{
  "d_shared_expert": 0,
  "normalize_top_k": false,
  "rope_theta": 10000.0,
  "qk_norm": false,
  "init": "uniform",
  "init_std_qkv": 0.0435,
  "learning_rate": 0.00105,
  "beta1": 0.9,
  "warmup_steps": 493,
  "batch_tokens": [65536, 131072, 262144]
}
Below are experts of layer 5 (counted from 0) of a mixture-of-experts language model. Rows are named router (the router's row for the expert), down (a neuron's output weights, with its number) and show model dimensions 0-255. Each number is 50 + 10 x the weight over its row's rms, rounded and kept within 0 to 99.
Before each expert's rows: a language model's description of what the expert responds to; "raises" lists some tokens whose logits its average output raises strongly, later layers aside. This comes from a sample of Wikipedia text that the model never trained on.

# expert 25
It responds to: Plural or word-part "s" pieces, word-final (Albums, codes, Acts) or word-initial after a space (slalom, shoulder), plus es/os/is endings.
raises: "im", "qua", "ide", "har"
router:31 52 63 40 42 46 37 45 54 55 56 51 45 49 44 51 46 51 61 58 65 57 79 48 41 45 54 48 41 54 46 45 48 42 57 61 51 55 45 53 66 59 43 42 44 36 32 60 43 65 54 61 56 61 51 36 25 60 39 49 55 52 58 61 54 53 39 39 44 43 47 46 37 48 74 38 45 50 70 46 44 45 45 51 29 68 53 65 55 71 72 56 54 47 43 48 58 54 49 40 42 62 45 70 74 66 46 63 49 62 48 40 50 50 56 43 47 28 45 57 66 53 45 56 54 50 69 60 46 44 59 44 52 34 62 61 42 43 63 36 54 23 51 43 61 49 44 47 55 62 48 58 38 44 34 66 55 50 50 45 67 46 32 48 30 49 45 49 64 48 45 53 50 55 52 50 57 50 57 32 41 41 50 57 59 51 54 57 52 59 68 53 55 64 50 53 34 69 51 50 42 59 45 45 27 59 53 51 45 42 40 54 58 59 45 39 49 58 42 39 55 53 61 60 56 49 58 46 58 66 73 60 49 45 43 46 50 59 50 42 58 48 25 40 63 50 56 49 25 56 61 42 64 40 36 67
down0:73 55 51 50 64 51 50 48 39 49 54 47 40 58 35 61 45 36 37 54 47 57 62 56 39 66 60 56 56 44 40 35 59 54 53 48 51 46 52 48 42 54 22 52 58 45 35 43 46 55 52 51 70 43 41 35 37 41 38 56 75 44 26 49 51 41 29 69 49 34 81 52 45 50 31 45 47 51 31 50 44 59 53 64 53 54 39 50 37 69 37 42 42 40 67 39 41 49 57 62 77 72 46 53 39 41 48 54 52 27 42 52 43 57 52 46 41 54 51 40 66 49 65 66 52 64 54 57 15 58 54 46 56 48 54 42 67 54 60 57 57 56 46 52 52 47 60 36 50 44 52 52 47 54 48 31 57 44 42 49 44 48 46 48 59 49 49 36 48 61 47 53 52 46 54 58 49 59 58 59 49 58 64 39 50 53 70 46 48 65 51 48 50 34 58 44 37 43 58 42 49 40 41 52 61 47 55 56 52 51 53 40 27 66 49 41 51 55 53 40 44 65 48 59 55 52 39 62 59 57 50 37 72 53 58 55 52 44 43 39 55 48 61 52 60 47 45 43 50 57 43 70 38 46 22 44
down1:35 29 56 67 67 51 49 35 46 43 46 44 50 35 61 46 46 38 63 37 62 34 53 55 40 58 63 50 31 40 54 60 55 52 51 53 50 59 63 58 48 47 56 61 55 55 70 46 36 41 54 57 64 55 36 64 27 62 43 21 51 22 54 66 48 47 47 57 48 41 58 50 59 54 46 49 45 53 53 56 55 46 54 43 58 34 48 48 55 60 52 51 41 52 49 51 32 51 53 38 53 51 60 40 50 56 61 61 39 57 41 47 47 53 54 51 49 39 62 59 51 45 66 45 47 49 43 47 42 68 51 45 47 31 50 59 36 42 35 41 53 43 38 42 52 48 52 67 45 35 50 57 38 56 48 59 22 50 55 51 41 68 46 44 18 49 53 38 61 74 51 42 51 52 56 39 45 29 66 57 43 44 67 49 52 57 44 52 37 52 38 45 43 55 52 50 50 48 45 38 43 48 57 38 27 63 46 62 41 51 45 49 46 65 70 56 38 29 56 49 50 36 64 38 49 55 55 60 42 54 37 63 70 58 32 47 55 46 51 60 47 48 36 68 58 58 64 41 48 61 36 54 58 53 43 71
down2:51 51 55 39 44 46 69 67 60 45 42 50 53 56 64 50 53 43 53 77 62 46 49 55 42 35 51 58 52 54 46 62 58 38 66 25 60 42 72 24 44 51 56 51 41 49 55 62 34 29 47 55 45 46 42 36 54 59 57 10 56 58 54 36 49 49 54 35 36 54 54 64 57 54 51 48 52 60 40 56 48 22 39 42 45 57 55 43 59 37 55 54 66 67 56 52 42 47 44 61 48 52 51 35 54 32 59 46 39 51 46 26 39 33 46 67 39 35 54 41 57 65 44 61 43 52 38 51 53 61 48 54 60 42 52 61 50 49 48 52 54 46 56 46 66 65 35 61 45 43 51 59 54 48 49 50 51 48 45 54 48 42 55 31 56 62 34 47 56 38 76 48 50 34 59 34 55 43 57 32 45 50 50 56 42 64 41 45 60 49 36 55 33 35 42 45 71 65 52 60 58 43 65 47 45 60 49 49 52 42 54 54 49 54 53 43 45 48 46 53 60 46 37 40 43 57 38 55 55 48 38 57 67 66 53 51 62 36 47 73 45 56 41 59 54 32 58 55 56 61 50 38 42 47 57 53
down3:47 68 65 38 71 39 40 36 52 44 78 43 58 60 41 48 47 56 39 42 70 50 38 35 34 51 52 35 44 59 60 52 46 43 56 30 56 51 67 41 48 49 49 40 44 40 60 57 45 54 35 58 67 49 35 38 47 39 50 68 63 39 48 63 43 66 60 50 57 64 52 58 52 60 41 65 51 42 63 45 56 49 60 49 43 39 51 45 61 61 44 57 41 38 37 51 48 64 41 48 42 48 29 43 44 57 32 60 44 41 38 47 48 48 37 45 61 49 57 58 44 48 65 45 36 37 69 35 50 51 47 48 40 53 59 52 29 37 38 54 53 49 55 46 60 50 61 52 39 46 43 38 32 46 50 61 51 37 62 41 55 70 43 46 45 58 53 45 47 47 60 63 63 41 54 42 48 43 48 31 74 26 57 44 67 50 43 41 38 57 44 53 54 62 48 53 59 58 51 56 56 54 49 59 65 41 26 72 47 51 63 34 43 52 64 54 49 48 36 48 64 47 58 48 36 41 48 47 46 32 47 37 51 55 48 40 62 49 62 42 47 32 56 42 53 59 46 50 58 48 27 58 35 65 51 36
down4:49 55 58 40 57 46 49 37 66 41 52 41 60 50 64 59 38 44 55 53 53 46 55 49 52 56 55 60 58 39 48 57 43 40 51 55 67 58 28 65 10 59 32 33 49 58 56 53 56 67 59 64 53 48 39 36 50 37 47 46 52 58 56 61 35 38 45 62 57 43 50 52 41 60 53 34 56 57 47 54 54 55 45 54 54 67 69 58 42 49 50 56 55 50 36 56 52 51 38 65 44 47 50 45 39 47 48 46 64 25 48 64 69 50 53 38 62 62 40 31 64 68 39 61 53 46 45 46 30 61 64 53 50 52 44 69 35 38 42 43 51 51 43 52 68 47 42 63 28 48 50 49 56 59 32 46 41 49 51 59 49 48 79 53 34 43 46 40 53 58 56 51 71 51 42 55 48 64 55 54 43 40 57 63 55 57 43 60 34 38 65 40 43 56 53 59 50 57 43 35 66 51 53 34 43 47 50 56 50 60 47 46 53 47 37 68 43 43 46 46 54 55 60 55 50 47 43 46 49 22 48 37 37 54 77 70 78 50 50 50 56 55 45 52 52 40 44 59 49 52 61 58 61 44 44 52